Below are experts of layer 14 (counted from 0) of a mixture-of-experts language model. Rows are named router (the router's row for the expert), up (a neuron's input weights, with its number), down (a neuron's output weights, with its number) and show model dimensions 0-191. Each number is 50 + 15 x the weight over its row's rms, rounded and kept within 0 to 99.
After each expert's rows: a language model's description of what the expert responds to. This comes from a sample of Wikipedia text that the model never trained on.

# expert 4
router:28 69 68 32 64 68 36 53 28 49 39 32 27 66 64 66 33 62 69 50 26 32 58 28 46 30 51 52 68 66 35 53 41 32 73 67 67 37 49 53 28 46 34 35 53 34 38 44 48 66 46 69 69 62 39 37 30 50 32 32 32 56 34 49 32 31 35 45 52 54 53 37 36 62 67 38 34 69 67 55 72 39 65 45 39 27 40 32 25 71 31 57 73 31 37 60 60 60 29 62 68 31 74 61 29 34 63 33 52 53 78 48 31 66 30 69 67 43 66 64 70 65 51 72 66 31 42 61 35 58 43 61 52 45 62 35 64 30 31 59 70 63 59 64 54 64 63 67 52 33 57 44 69 27 69 28 71 54 41 41 41 69 45 54 63 65 61 43 37 68 72 80 33 74 56 50 69 62 31 33 33 66 60 51 32 39 68 69 35 32 53 62
up0:34 85 60 49 83 66 59 41 58 73 51 67 51 59 48 66 56 38 55 19 47 36 44 49 61 52 47 42 37 60 41 41 63 48 50 16 48 57 43 34 44 38 43 50 77 43 31 29 51 54 30 61 34 36 81 49 39 44 49 63 60 77 31 31 76 38 49 50 53 55 13 54 52 41 48 20 53 53 50 49 72 37 70 67 60 33 50 33 50 42 26 60 72 59 30 64 45 46 55 45 54 54 47 50 73 47 44 38 49 40 49 77 64 46 61 87 44 26 42 57 50 64 34 49 46 31 85 52 21 69 35 72 39 67 47 52 68 36 35 44 63 63 56 42 39 71 39 44 29 38 36 50 57 64 56 40 56 65 70 69 19 63 57 72 30 66 43 72 36 42 18 33 52 35 43 45 36 66 47 33 23 32 57 54 47 49 82 55 53 33 09 52
down0:40 58 18 51 46 50 49 43 30 28 68 69 55 33 27 54 53 56 44 33 32 46 69 60 43 46 67 48 28 66 44 50 60 64 55 74 52 42 71 52 19 82 62 71 81 48 62 41 70 52 48 30 46 58 39 57 54 83 77 48 61 40 42 27 50 72 18 59 42 51 62 43 43 73 62 48 72 65 81 63 21 72 56 61 73 57 44 47 64 68 38 74 51 59 56 54 58 69 53 51 71 67 79 61 62 47 58 40 28 49 38 52 73 45 34 48 62 59 60 40 35 59 54 46 54 46 45 81 49 60 61 58 33 55 46 39 57 57 49 58 59 55 36 49 58 52 36 48 51 60 51 22 68 17 57 37 19 65 45 32 52 34 54 50 22 71 75 45 53 54 14 57 71 52 38 50 33 55 48 77 38 80 19 46 63 32 24 42 45 66 66 43
What it handles: Line breaks closing list or table rows, plus infobox field words like Country, district, Party, School, Museum.

# expert 37
router:58 67 68 33 62 69 40 44 33 45 41 28 30 59 68 63 25 65 69 63 27 33 53 31 49 31 59 57 71 62 38 34 34 32 65 69 71 36 45 50 32 20 35 48 56 34 45 48 40 66 40 70 68 60 34 39 28 70 34 50 35 55 37 41 35 35 33 38 51 49 53 35 61 63 66 36 32 64 69 54 69 31 64 46 40 32 48 36 30 61 39 61 71 31 37 55 59 69 29 57 69 57 71 63 32 41 61 37 31 40 71 53 32 65 32 69 66 72 64 62 69 70 49 68 65 39 40 50 43 44 37 52 79 43 65 37 38 28 34 52 70 61 70 66 41 64 62 64 54 31 63 40 69 32 65 31 71 56 36 48 52 79 47 57 64 67 60 50 34 68 69 44 32 72 49 37 69 64 30 36 34 34 76 29 31 25 63 70 34 33 47 55
up2:50 50 37 39 70 60 39 65 28 46 41 43 23 47 26 50 34 66 62 47 54 51 72 43 60 47 21 59 47 59 37 48 46 29 45 77 39 48 64 66 47 63 46 34 86 51 50 41 51 51 37 55 44 74 37 54 63 46 28 39 40 75 57 68 40 47 55 43 39 89 45 42 90 45 67 67 62 52 55 30 38 55 61 69 39 53 73 47 47 37 50 34 67 50 51 52 63 38 51 51 54 58 50 42 40 25 44 30 23 42 75 59 42 80 47 44 49 83 60 40 68 63 57 71 61 54 48 36 36 40 49 48 44 45 68 44 30 56 54 62 46 51 31 51 62 53 46 49 43 74 31 44 51 75 57 42 50 99 72 61 61 36 60 33 51 60 54 61 47 54 16 62 54 65 83 42 53 67 41 39 29 37 77 47 70 39 37 62 64 38 95 65
down2:66 47 32 67 33 67 35 65 38 62 29 53 39 66 57 53 73 47 31 44 57 39 47 67 48 40 45 20 61 17 33 51 49 41 18 39 54 60 35 31 55 35 43 58 46 41 63 48 50 63 39 38 21 51 40 61 63 45 48 53 78 52 63 51 65 28 49 37 48 56 49 52 68 49 58 27 46 52 58 57 64 37 59 50 56 58 44 55 33 60 40 35 40 46 68 60 56 33 51 50 61 40 33 38 23 47 67 60 76 43 56 48 32 62 71 73 34 44 51 51 70 84 49 36 52 41 52 61 50 74 51 65 67 54 32 38 87 64 30 48 31 87 50 53 56 32 20 57 44 48 37 49 25 65 65 29 84 51 55 22 52 29 32 33 38 24 53 17 62 45 43 45 61 59 42 49 21 57 59 58 85 39 51 20 39 44 16 71 62 10 49 34
What it handles: Table cell separators and country names in tables, especially "States" after "United", plus "List", "Location", "Year", dashes.

# expert 35
router:51 77 68 33 66 66 42 52 35 44 47 28 27 65 67 60 45 63 73 59 27 30 62 33 41 27 54 43 61 67 36 52 38 28 69 72 68 34 46 51 28 49 32 50 58 35 45 37 61 70 38 70 69 51 43 33 26 62 32 45 30 56 32 48 32 30 33 43 47 48 47 36 42 64 69 37 31 69 70 47 71 51 69 60 35 28 51 30 29 59 37 65 73 29 34 55 49 63 28 61 70 48 72 64 36 33 64 31 54 52 74 49 33 70 31 68 68 46 68 65 59 65 47 74 68 33 38 57 50 50 38 53 63 46 69 30 61 28 31 57 71 63 57 65 53 61 63 67 53 28 52 54 72 30 72 31 73 38 40 39 45 70 47 62 64 70 57 46 34 69 73 53 30 73 48 42 71 64 30 34 32 60 62 33 31 60 70 70 58 29 46 57
up0:20 45 57 47 62 55 48 80 41 63 33 54 41 51 22 45 48 56 42 55 40 23 25 36 43 46 63 45 34 48 23 36 50 32 35 45 44 66 78 64 14 40 38 33 46 53 12 43 41 58 26 76 56 52 39 60 65 49 64 51 37 45 31 46 72 30 66 69 30 55 55 65 71 44 67 49 15 44 65 59 45 78 37 51 47 67 51 40 66 41 58 12 50 51 61 80 51 58 30 55 67 54 68 47 40 29 35 54 61 55 47 46 55 61 27 62 56 64 51 47 62 67 18 53 40 46 43 37 45 33 63 17 41 36 72 32 24 30 31 45 70 35 37 74 37 38 57 56 22 54 48 71 68 40 65 47 50 53 42 18 48 50 57 40 59 63 51 47 38 52 68 65 67 58 73 36 40 40 46 31 51 45 83 24 63 38 48 27 41 56 39 68
down0:54 28 34 48 56 41 57 33 66 66 53 43 41 62 34 71 51 22 79 38 65 55 32 41 54 20 55 35 17 28 20 39 60 48 80 66 65 82 41 55 42 43 39 37 51 61 44 43 42 48 33 59 54 56 56 52 38 60 74 29 78 30 90 36 51 39 36 58 37 45 50 61 52 35 45 39 51 48 47 44 53 52 60 73 54 55 40 50 48 37 52 55 46 44 56 66 29 73 52 42 48 54 49 27 48 16 66 62 56 18 43 53 32 23 59 74 23 73 54 27 49 61 37 52 57 53 47 25 42 39 64 81 58 53 59 63 63 69 72 58 43 65 46 74 49 71 46 53 45 46 56 38 54 49 26 53 79 54 62 37 66 44 30 44 74 52 47 51 50 63 39 37 31 15 47 15 29 38 42 27 52 77 43 26 41 61 38 62 59 55 15 58
What it handles: Word-final pieces of award, festival and building names, such as Circle, Festival, District, plus Championship, Stadium and Division.

# expert 43
router:56 71 68 33 63 67 55 48 35 34 42 32 29 60 77 56 40 66 73 64 26 31 42 32 52 31 46 41 58 62 35 51 45 34 67 66 69 39 68 49 31 52 31 63 64 38 47 32 50 63 50 70 69 18 55 32 28 65 32 35 33 68 34 48 32 30 37 45 39 20 63 36 33 59 61 39 34 71 66 44 69 61 66 60 37 36 65 31 33 46 41 66 68 32 39 54 46 65 29 63 68 44 69 61 39 39 64 32 58 58 69 58 32 66 32 65 63 44 66 66 71 66 54 69 73 31 41 64 64 43 37 66 70 43 69 34 67 28 29 60 67 60 48 62 74 59 62 63 38 37 47 54 70 34 66 32 69 37 48 37 41 59 49 42 65 67 49 36 37 64 69 64 33 70 50 54 65 65 31 37 34 47 27 43 30 80 63 69 77 31 65 56
up0:58 39 62 54 68 69 27 14 51 46 57 51 51 51 52 76 55 49 49 53 63 16 54 49 68 57 47 08 40 45 83 68 37 46 50 42 50 41 53 28 36 27 33 50 56 28 59 39 42 62 67 64 56 65 49 42 45 48 48 45 42 82 46 38 47 38 41 36 40 66 87 22 64 42 64 12 51 60 58 35 65 75 42 66 35 44 54 53 29 48 38 36 68 46 40 92 25 75 51 58 61 39 63 58 39 32 87 29 34 63 51 37 54 64 46 46 51 65 56 44 35 42 92 46 61 42 55 65 41 47 56 49 42 56 75 47 55 51 37 80 86 61 50 63 43 58 58 61 37 35 48 31 66 42 70 57 67 70 62 34 51 50 47 65 52 61 63 53 43 44 25 27 36 34 55 41 67 53 54 42 62 65 38 65 35 31 41 56 36 40 53 87
down0:60 50 30 41 41 60 51 35 72 54 67 62 68 50 30 42 44 61 67 44 39 77 64 57 27 71 73 63 61 76 57 47 53 58 63 61 57 38 57 34 75 53 50 14 59 45 31 82 60 37 51 55 59 55 78 63 48 53 40 48 73 63 66 47 41 49 59 71 65 68 33 65 36 34 55 66 22 65 43 20 51 58 42 56 31 48 59 59 28 43 41 39 21 26 65 80 37 56 56 66 45 35 26 49 47 47 45 79 24 51 28 60 56 18 25 56 47 53 63 71 51 83 38 52 53 52 67 28 59 48 32 41 65 41 38 34 47 60 79 73 74 43 60 43 42 60 68 44 50 42 44 52 49 30 58 44 39 64 68 69 40 27 83 58 74 54 74 57 56 65 59 53 81 50 11 32 50 51 50 55 44 69 73 42 55 44 58 56 41 37 36 49
What it handles: Prepositions like on, by, along, of after verbs, especially station and geography text: served by, located on.

# expert 39
router:51 66 70 33 64 66 41 43 34 42 47 32 28 63 55 63 23 64 69 65 26 33 44 33 42 31 47 56 66 66 26 39 36 27 71 67 67 33 54 46 29 37 35 37 55 34 42 44 49 66 38 68 69 42 31 37 29 64 32 44 32 52 38 41 34 31 36 39 50 29 46 39 40 61 67 35 31 63 68 53 72 39 67 55 30 26 63 33 28 57 36 65 66 33 40 55 54 64 29 59 70 41 72 60 36 33 63 33 42 38 68 64 31 66 30 67 68 44 67 64 65 68 64 72 70 28 42 68 35 60 35 57 76 42 61 33 48 32 32 53 68 56 73 62 61 64 57 65 59 30 55 46 72 29 70 28 70 54 44 43 56 81 44 62 61 64 67 59 34 59 71 42 34 71 64 35 65 61 34 34 31 60 74 45 37 47 67 65 59 31 52 56
up2:64 45 46 42 66 45 45 29 35 46 34 44 61 31 59 70 54 50 51 57 51 44 69 13 64 43 69 60 38 34 58 34 24 68 67 43 57 35 25 71 41 59 48 59 44 47 53 19 57 59 77 40 59 29 24 49 69 40 24 52 27 67 54 76 72 57 34 56 48 45 56 48 35 40 40 56 54 69 61 34 71 38 42 59 57 31 44 57 41 46 62 80 67 41 38 19 43 56 57 53 54 50 60 36 58 41 70 35 65 55 43 42 40 51 75 31 41 55 51 56 40 54 40 64 59 54 95 50 67 51 22 79 37 53 44 61 62 50 60 63 35 43 58 95 43 48 43 18 42 36 46 78 35 45 78 54 64 59 53 68 31 76 57 34 46 64 73 43 14 49 48 60 38 31 36 78 67 69 40 39 54 26 37 59 31 68 55 44 28 53 31 46
down2:45 28 65 49 53 61 33 37 52 39 74 39 48 38 60 73 76 26 49 62 44 54 26 45 58 47 40 41 42 61 57 63 61 40 52 55 41 60 47 62 59 61 38 57 38 33 65 15 36 51 42 44 51 28 30 56 40 50 75 60 42 63 47 46 57 55 17 41 27 46 72 47 60 70 48 40 60 43 62 65 42 80 73 48 34 24 51 44 50 65 67 67 53 23 39 30 50 50 87 59 19 60 44 22 54 45 68 07 52 34 53 56 43 54 52 60 55 55 42 76 20 28 35 69 49 72 56 43 53 50 68 15 40 38 64 26 49 34 05 59 58 61 45 59 56 52 73 37 60 36 47 61 45 47 50 32 50 22 21 26 42 58 29 68 72 56 40 61 88 36 42 64 58 53 60 32 68 60 67 52 62 35 57 55 76 43 47 56 50 44 50 41
What it handles: Capitalized first pieces of names and codes, like F in FM 1516, Ch in Childress, in road lists, birth lists and scores.

# expert 2
router:53 76 67 34 64 67 34 59 28 40 52 30 33 63 70 63 53 62 70 53 28 28 38 35 33 30 71 52 43 69 26 49 70 36 67 66 66 34 50 32 30 59 34 57 49 31 41 43 66 63 39 68 67 62 28 39 29 59 34 44 29 50 32 50 34 37 38 49 50 61 45 42 45 67 63 44 34 75 67 58 69 52 66 64 35 36 31 38 31 58 31 57 66 34 36 69 56 65 31 63 69 30 70 63 34 37 62 35 45 46 76 57 29 67 29 70 65 48 65 64 63 70 48 65 57 34 30 57 31 19 42 40 47 46 67 30 46 27 30 54 71 67 40 61 34 63 69 62 49 34 61 35 67 33 72 30 70 69 38 43 43 49 34 66 65 63 38 32 40 63 64 53 34 73 58 62 66 64 33 31 31 31 74 42 34 47 66 67 59 34 50 32
up1:45 43 53 43 53 53 32 36 38 72 35 47 50 50 23 61 41 43 43 51 49 26 42 44 56 55 30 34 47 54 34 54 35 49 57 65 52 35 49 67 51 10 55 39 50 26 52 48 41 64 59 61 48 19 34 40 48 69 48 36 34 44 24 52 79 50 24 48 62 74 61 64 44 66 62 46 57 67 39 45 66 72 39 42 35 41 27 24 36 46 52 56 60 36 49 40 42 71 23 35 57 54 63 49 44 67 50 46 36 73 52 56 85 75 71 54 53 35 66 49 37 57 55 53 62 49 39 62 40 51 38 74 58 41 26 37 64 20 55 79 59 57 66 64 61 72 56 43 42 47 65 59 59 35 21 45 42 76 16 64 47 58 48 42 56 28 40 50 47 00 55 21 38 52 54 43 42 43 51 13 56 10 66 44 13 44 82 63 50 41 37 56
down1:56 73 50 41 63 37 72 23 24 49 40 57 49 48 81 48 29 78 62 74 30 37 74 23 19 60 63 89 53 41 60 27 67 31 37 45 94 34 39 53 72 24 69 54 54 49 38 57 46 41 50 78 46 41 59 45 38 51 08 52 48 48 38 32 55 66 50 49 45 47 70 56 49 72 23 65 59 55 68 47 77 29 57 42 43 57 43 80 66 28 34 65 75 46 38 31 60 56 45 66 30 31 61 46 42 55 36 55 72 54 66 26 46 46 49 33 53 79 48 66 38 49 49 39 67 55 34 43 57 77 68 23 32 36 51 69 52 38 79 59 41 45 40 68 42 59 47 68 59 48 65 53 45 46 44 68 59 49 41 70 62 56 25 70 65 63 53 50 38 42 45 40 66 47 56 42 75 18 61 48 58 44 63 43 45 68 53 44 56 61 46 38
What it handles: Words like great, more, much, most, just, its, a, plus the first piece of a name or word such as W, V, pro.

# expert 26
router:38 73 68 36 64 67 52 46 35 31 59 31 29 61 53 60 55 65 67 66 30 32 14 32 16 33 38 47 54 64 37 47 71 33 66 66 66 38 74 53 30 50 32 69 67 37 51 34 56 62 46 69 71 20 48 39 33 55 35 70 32 30 37 45 34 31 39 48 67 57 60 37 37 62 62 41 32 61 67 45 64 66 65 58 31 30 57 32 34 46 41 60 64 31 49 52 50 55 29 62 64 56 71 62 38 34 62 37 37 79 72 31 34 72 32 64 64 44 65 64 63 66 28 69 66 35 26 63 46 38 36 43 38 42 68 34 72 30 39 64 66 65 36 67 55 63 59 63 41 38 46 48 73 36 65 33 70 37 39 73 50 52 42 27 64 61 46 54 33 63 71 67 34 69 44 48 66 61 33 31 28 66 64 45 34 70 63 65 56 35 59 35
up1:50 76 50 47 38 56 29 64 27 47 58 37 30 48 55 60 45 71 60 43 59 68 45 71 67 44 61 42 46 56 31 29 43 23 53 72 46 40 44 42 41 59 50 77 78 62 46 85 34 55 33 58 56 59 61 48 37 39 45 47 54 54 46 26 51 32 43 43 38 13 17 96 49 69 44 47 55 63 68 44 48 45 51 55 25 41 48 62 42 42 64 61 36 40 68 59 46 73 44 66 66 31 58 34 50 19 56 39 48 37 80 70 34 50 36 26 67 63 48 51 52 54 61 27 55 46 44 53 54 38 35 35 50 38 50 43 23 68 68 47 50 61 77 76 53 77 48 55 53 36 33 58 36 39 62 51 46 60 86 44 38 43 39 73 61 50 29 25 36 81 75 87 37 66 29 29 58 38 39 50 42 21 49 66 38 58 60 46 45 37 80 63
down1:58 62 78 69 31 64 49 36 66 35 47 53 63 63 41 44 30 58 70 67 40 47 59 71 79 66 48 44 36 22 52 56 20 52 50 46 56 45 64 76 08 66 42 85 56 80 55 59 39 73 14 45 66 72 26 56 69 73 43 80 27 57 60 55 63 65 65 68 23 58 59 54 57 45 62 49 52 40 46 54 41 46 49 35 34 56 48 32 67 55 68 47 41 51 51 76 68 43 33 52 33 38 21 31 42 34 37 48 17 68 51 33 40 40 53 45 50 42 61 54 30 55 69 61 37 72 66 42 34 51 40 41 74 65 42 52 75 77 43 47 59 36 46 78 56 46 43 28 35 53 50 29 57 27 29 27 45 35 60 66 75 44 49 53 50 71 57 34 57 69 51 52 63 60 73 39 40 39 52 55 56 44 66 24 37 56 50 23 73 55 45 59
What it handles: Inner or first pieces of ordinary words, such as id in Gobiidae or ly in mechanically, plus large, main, near, in species and geography text.

# expert 41
router:49 71 68 33 65 67 42 47 27 46 41 29 31 59 74 62 43 63 73 68 26 29 41 32 49 31 52 48 58 69 34 50 39 36 68 69 70 36 53 48 29 60 33 55 60 33 39 39 55 66 43 71 68 32 31 37 29 72 30 39 34 48 33 47 31 29 36 44 69 45 65 35 39 63 68 33 34 67 69 45 70 40 70 53 37 30 53 41 29 54 35 60 72 31 54 63 52 63 29 60 68 51 71 55 33 34 61 34 25 35 73 47 32 67 30 68 65 52 66 65 65 68 56 74 70 36 42 51 47 39 39 61 64 44 67 34 59 27 30 56 73 61 54 58 47 63 59 66 58 30 48 42 71 30 70 28 71 41 35 40 59 71 40 64 65 69 53 56 42 66 70 41 32 77 56 51 70 63 30 32 33 46 66 24 33 54 68 70 40 32 42 57
up0:21 60 44 46 34 78 62 26 47 39 60 37 43 74 43 62 40 65 66 46 48 51 29 64 77 43 45 43 74 51 38 18 46 49 80 61 33 20 48 50 49 65 37 68 54 50 76 48 39 41 70 41 42 53 41 42 31 43 35 64 51 80 55 45 38 35 39 48 48 47 45 52 29 75 54 30 43 48 40 28 93 51 54 33 40 39 40 45 57 63 33 71 34 66 28 32 51 80 66 59 51 33 52 60 68 39 47 26 72 49 68 30 33 56 31 65 44 66 39 52 71 66 25 56 50 46 68 69 61 59 60 62 26 14 64 62 33 32 21 54 47 48 64 71 48 60 79 47 56 52 58 36 48 65 69 48 69 71 64 50 51 32 59 65 47 71 40 72 40 74 47 32 33 50 73 40 74 87 42 46 52 56 67 61 60 52 59 28 47 47 58 62
down0:43 58 20 47 36 32 64 73 42 70 30 53 57 47 53 41 38 51 58 47 73 45 36 71 40 28 71 67 65 75 58 46 61 64 43 52 69 29 51 26 57 30 72 46 44 45 15 39 54 61 26 38 38 53 60 63 29 32 37 42 41 47 64 53 60 61 50 33 78 56 41 39 39 35 58 54 44 43 47 44 41 38 48 57 00 51 39 38 52 26 46 77 46 30 41 51 44 38 44 39 42 55 61 32 21 36 49 25 61 67 68 44 66 71 41 54 46 77 39 61 43 55 34 71 58 30 51 50 44 17 65 45 47 64 34 49 34 58 25 49 57 64 50 64 76 40 08 57 35 49 63 54 61 49 74 58 81 22 64 49 34 67 69 59 45 36 50 34 46 44 71 56 56 52 57 41 48 55 52 24 49 61 22 22 74 73 47 64 73 33 21 55
What it handles: Conjunctions and prepositions of time or cause like "after", "because", "since", "when", "before", "having", and "aged" in death dates.

# expert 1
router:53 72 70 34 67 65 47 50 36 40 56 29 30 66 58 66 45 68 71 73 27 31 37 35 40 30 58 37 47 66 36 62 47 37 69 67 64 35 61 45 29 51 34 65 68 36 45 33 73 67 44 70 69 32 37 37 29 63 33 54 30 43 29 49 32 28 34 39 67 38 57 45 41 63 63 34 31 66 71 47 63 40 66 58 30 28 52 32 29 57 36 63 71 34 42 61 55 68 27 59 69 53 69 58 34 37 61 35 36 46 78 57 30 69 31 68 69 47 67 65 64 65 50 75 69 39 37 60 56 41 39 42 73 50 70 31 56 30 29 51 71 62 42 64 53 62 58 65 49 31 47 46 67 29 69 28 70 34 39 52 54 68 47 50 66 64 40 54 36 63 69 27 30 74 44 43 68 64 33 34 27 54 52 30 32 72 69 65 69 30 54 47
up0:59 53 53 33 67 48 46 42 68 45 74 57 26 74 83 72 33 63 52 33 52 44 67 79 58 56 77 43 59 43 46 62 43 55 61 64 65 36 28 77 38 46 56 34 54 61 51 54 50 51 30 63 59 39 50 51 51 14 64 35 40 35 16 55 35 47 41 45 37 73 49 46 27 39 31 36 66 58 22 49 69 26 35 52 63 50 25 33 46 36 28 51 60 57 37 47 40 50 48 47 38 33 56 52 51 42 83 70 57 28 63 56 65 64 44 54 42 62 58 51 81 62 19 55 57 76 43 48 42 63 33 50 41 13 11 53 47 50 28 35 46 57 51 28 62 30 58 57 57 44 53 50 38 65 57 69 60 14 33 60 27 54 22 40 61 67 34 76 59 68 44 37 32 58 20 57 50 51 16 51 55 45 64 72 50 36 43 46 37 53 76 39
down0:69 53 43 54 31 53 54 50 42 67 64 49 38 13 64 32 20 55 52 66 62 36 25 42 38 36 57 55 55 54 48 39 44 34 62 75 38 50 45 73 48 50 42 47 33 54 65 30 61 74 52 67 45 38 33 52 32 51 30 66 29 75 63 53 68 31 42 47 54 56 29 45 38 53 56 72 61 46 52 72 30 46 60 39 58 50 75 54 60 76 38 48 59 50 46 43 45 57 16 67 62 53 75 56 38 54 73 51 41 68 32 44 41 77 44 29 53 57 71 30 39 57 19 24 48 28 54 65 54 56 09 53 62 12 39 00 60 80 73 29 53 57 76 30 45 32 60 50 61 57 74 69 64 53 51 41 32 30 55 42 44 81 36 48 72 59 46 57 53 45 38 52 77 31 58 53 51 46 66 42 50 51 43 36 28 68 32 50 47 59 54 70
What it handles: Words about finals, medals and titles in sports results, especially "bronze" in medal lists, "took place", "goal", "title", "defeat".

# expert 23
router:62 73 67 32 61 70 38 39 31 41 44 28 27 63 55 65 37 66 72 54 28 31 37 29 51 29 37 55 61 66 35 50 35 32 70 70 71 34 76 70 29 41 33 54 57 36 44 34 50 64 32 69 67 47 48 36 27 64 32 37 33 59 36 47 33 33 33 37 55 32 54 40 51 61 58 33 33 71 68 38 66 42 64 45 36 33 55 38 30 54 38 64 71 31 33 53 40 65 27 63 70 52 72 63 31 36 61 35 45 64 71 45 33 66 32 67 64 64 67 64 71 75 57 73 74 33 43 62 54 60 44 40 48 42 71 35 61 28 27 52 68 60 71 67 63 61 69 65 46 36 45 42 74 29 67 32 71 50 46 51 42 72 48 36 64 70 59 31 38 63 69 51 33 73 60 51 70 63 29 34 33 42 67 39 30 55 61 69 43 33 37 56
up0:75 69 38 51 36 36 37 44 73 60 45 48 50 43 24 45 31 58 75 35 61 45 39 36 57 26 57 47 38 54 51 65 56 58 59 60 35 62 62 44 41 48 61 47 70 19 29 82 35 48 84 47 55 82 05 46 47 35 35 45 51 32 51 28 52 54 66 59 40 11 69 24 71 74 48 23 54 61 45 38 66 51 67 26 44 56 42 30 49 45 42 49 55 54 38 68 41 68 38 60 61 63 42 51 37 62 59 30 17 40 47 52 21 48 41 38 52 55 67 65 74 66 35 30 36 48 43 51 11 19 31 47 46 62 40 49 20 35 48 27 70 74 48 44 72 37 50 55 57 53 25 30 45 57 50 54 67 48 39 52 66 42 61 30 49 66 69 66 44 43 52 66 50 65 44 55 81 66 21 43 42 46 44 42 50 34 29 51 42 47 44 30
down0:45 69 28 31 20 29 45 59 40 56 72 45 51 51 15 47 47 46 20 36 23 66 43 39 66 59 48 57 62 46 47 48 27 25 58 53 28 63 31 57 33 42 27 69 63 38 62 46 49 38 38 51 62 71 58 20 70 15 52 52 50 61 53 59 72 17 67 47 52 58 48 66 33 50 57 42 59 33 21 31 60 52 52 40 61 70 56 48 53 41 74 50 51 38 30 71 44 65 32 45 63 57 45 44 30 56 32 49 16 52 31 70 54 46 59 52 56 30 56 54 58 56 74 56 66 34 40 74 79 42 32 66 23 52 50 72 52 23 57 67 50 43 78 38 37 38 68 43 61 65 58 34 51 51 35 63 52 48 39 63 39 38 69 59 52 42 45 60 26 24 26 63 68 18 65 36 36 84 55 29 61 38 63 41 59 64 75 46 65 37 64 63
What it handles: Table cell separators, semicolons in sports results tables, and == heading markers, as in W 42–7 | 15,629.

# expert 13
router:47 73 69 31 62 66 44 47 30 42 53 28 31 64 60 62 54 65 68 69 27 30 34 35 43 32 60 42 63 67 38 64 58 30 68 64 68 29 68 53 30 50 32 67 59 37 50 29 64 67 36 71 69 36 37 37 27 65 32 50 30 49 33 49 36 31 36 46 66 59 54 43 48 62 65 41 33 66 68 35 67 47 63 51 30 23 58 36 30 68 38 60 67 30 40 60 38 63 28 61 70 64 72 58 33 38 62 34 40 70 71 50 34 68 29 72 64 45 66 65 62 69 42 75 67 32 33 55 52 40 38 50 40 43 67 33 63 28 33 57 70 63 43 71 55 63 59 66 51 34 39 51 70 32 70 28 72 31 39 62 51 50 37 47 65 66 48 57 33 67 68 55 32 73 49 59 66 65 30 32 31 52 76 29 30 72 68 65 45 31 50 46
up0:67 42 61 52 48 46 63 46 60 37 54 47 35 74 71 36 30 49 57 81 48 47 54 60 29 45 25 39 46 68 42 60 56 64 55 36 53 54 29 57 60 38 57 56 58 23 26 63 52 44 55 42 64 46 61 72 35 46 50 64 51 02 21 22 27 65 46 64 43 63 59 35 58 67 50 68 60 61 45 47 73 40 75 47 45 20 63 38 39 47 64 39 66 50 31 86 20 75 66 35 52 69 71 84 24 61 65 31 30 52 54 48 52 44 46 45 49 71 64 32 40 60 50 53 40 24 76 57 51 87 38 59 50 57 34 25 76 21 47 60 52 52 52 58 16 54 63 62 37 49 46 44 51 22 53 60 63 35 29 47 65 39 51 65 55 58 24 61 40 53 39 31 31 61 64 67 62 57 56 26 48 15 53 51 37 28 47 57 44 52 54 66
down0:38 62 55 56 67 63 56 54 52 51 51 79 50 62 52 64 47 34 48 56 44 67 47 43 70 59 45 34 53 44 34 71 55 49 27 73 50 60 86 66 52 51 61 69 33 44 51 27 42 34 43 47 42 44 67 37 53 24 13 73 45 34 91 48 44 49 38 47 54 42 43 36 37 86 41 49 65 77 38 59 41 54 52 64 36 65 47 19 70 67 54 41 63 69 42 77 47 46 64 57 44 44 31 48 57 59 54 33 22 59 36 48 46 32 33 75 44 90 73 63 69 61 61 68 52 64 54 38 45 20 73 65 39 80 40 42 56 52 66 69 45 38 71 68 63 30 10 58 64 37 41 42 66 45 29 42 36 31 55 45 36 70 41 26 44 52 74 68 24 59 52 42 34 39 63 57 48 49 72 36 70 58 49 55 56 62 23 43 72 73 50 45
What it handles: Word fragments inside Latin binomials, foreign personal names and technical words, as in "wallich-ian-us", "Бор-и-с", "Contraind-ic-ations", plus "he".

# expert 7
router:48 72 68 31 62 67 36 43 31 40 42 31 28 64 65 66 38 63 67 77 27 28 56 33 62 31 45 42 60 66 33 60 53 35 69 62 69 34 61 49 30 49 36 50 58 38 41 37 50 64 53 68 67 41 47 34 29 69 31 57 35 58 37 49 31 32 36 43 67 28 70 39 37 62 60 35 32 64 68 34 65 53 70 56 33 26 68 36 30 50 40 61 75 30 38 63 61 64 30 63 69 42 71 61 31 42 65 32 42 63 75 56 31 64 29 68 65 60 66 63 70 65 62 72 71 31 41 54 64 59 42 60 62 43 59 30 72 28 33 50 68 59 70 60 58 61 63 63 59 33 34 59 69 30 69 30 67 56 38 48 44 80 48 58 67 68 64 43 33 69 69 58 33 75 53 53 70 63 31 35 30 58 60 40 32 76 65 68 61 35 50 57
up1:56 77 43 54 67 45 72 21 63 22 47 56 43 54 18 91 36 43 48 50 55 33 50 61 50 63 56 56 23 61 49 50 30 63 55 36 51 68 45 54 30 41 47 57 69 66 40 57 60 49 66 41 62 26 54 45 51 45 39 58 50 42 59 21 56 46 51 53 36 45 27 59 34 43 56 43 56 54 42 56 37 39 53 38 61 48 92 22 36 38 37 43 68 32 50 43 54 78 68 62 53 46 50 84 62 58 54 25 72 73 50 50 39 85 75 72 57 92 63 42 66 88 55 30 50 45 42 58 57 39 38 70 65 38 47 51 65 32 47 58 68 35 26 61 56 48 63 70 47 69 65 63 39 68 41 46 54 87 30 32 61 34 27 62 67 44 51 50 50 54 56 56 54 68 52 71 37 29 65 17 42 56 60 52 74 29 72 40 57 59 59 33
down1:54 48 44 61 59 45 45 41 47 34 66 45 68 66 67 24 74 40 36 54 74 52 70 74 80 87 60 19 31 34 35 31 47 45 53 62 50 60 61 11 52 45 40 51 52 60 66 61 76 33 52 57 22 49 29 21 72 58 46 56 52 33 11 29 47 69 66 37 58 24 33 48 57 47 51 35 30 68 56 45 50 32 52 75 53 24 66 57 59 41 30 64 38 52 44 52 51 69 52 66 69 41 39 38 55 59 74 30 38 68 21 45 39 65 46 62 66 27 53 61 66 62 62 54 49 66 66 55 40 34 52 21 37 22 56 41 28 56 27 55 60 55 50 66 47 64 63 56 69 46 46 53 33 53 32 39 39 53 52 36 44 43 34 35 44 47 49 56 51 64 68 50 57 50 46 37 66 58 20 24 69 14 51 34 75 56 43 23 72 57 61 34
What it handles: Words inside proper names of institutions and events, like University, Music, plus the and and linking such names.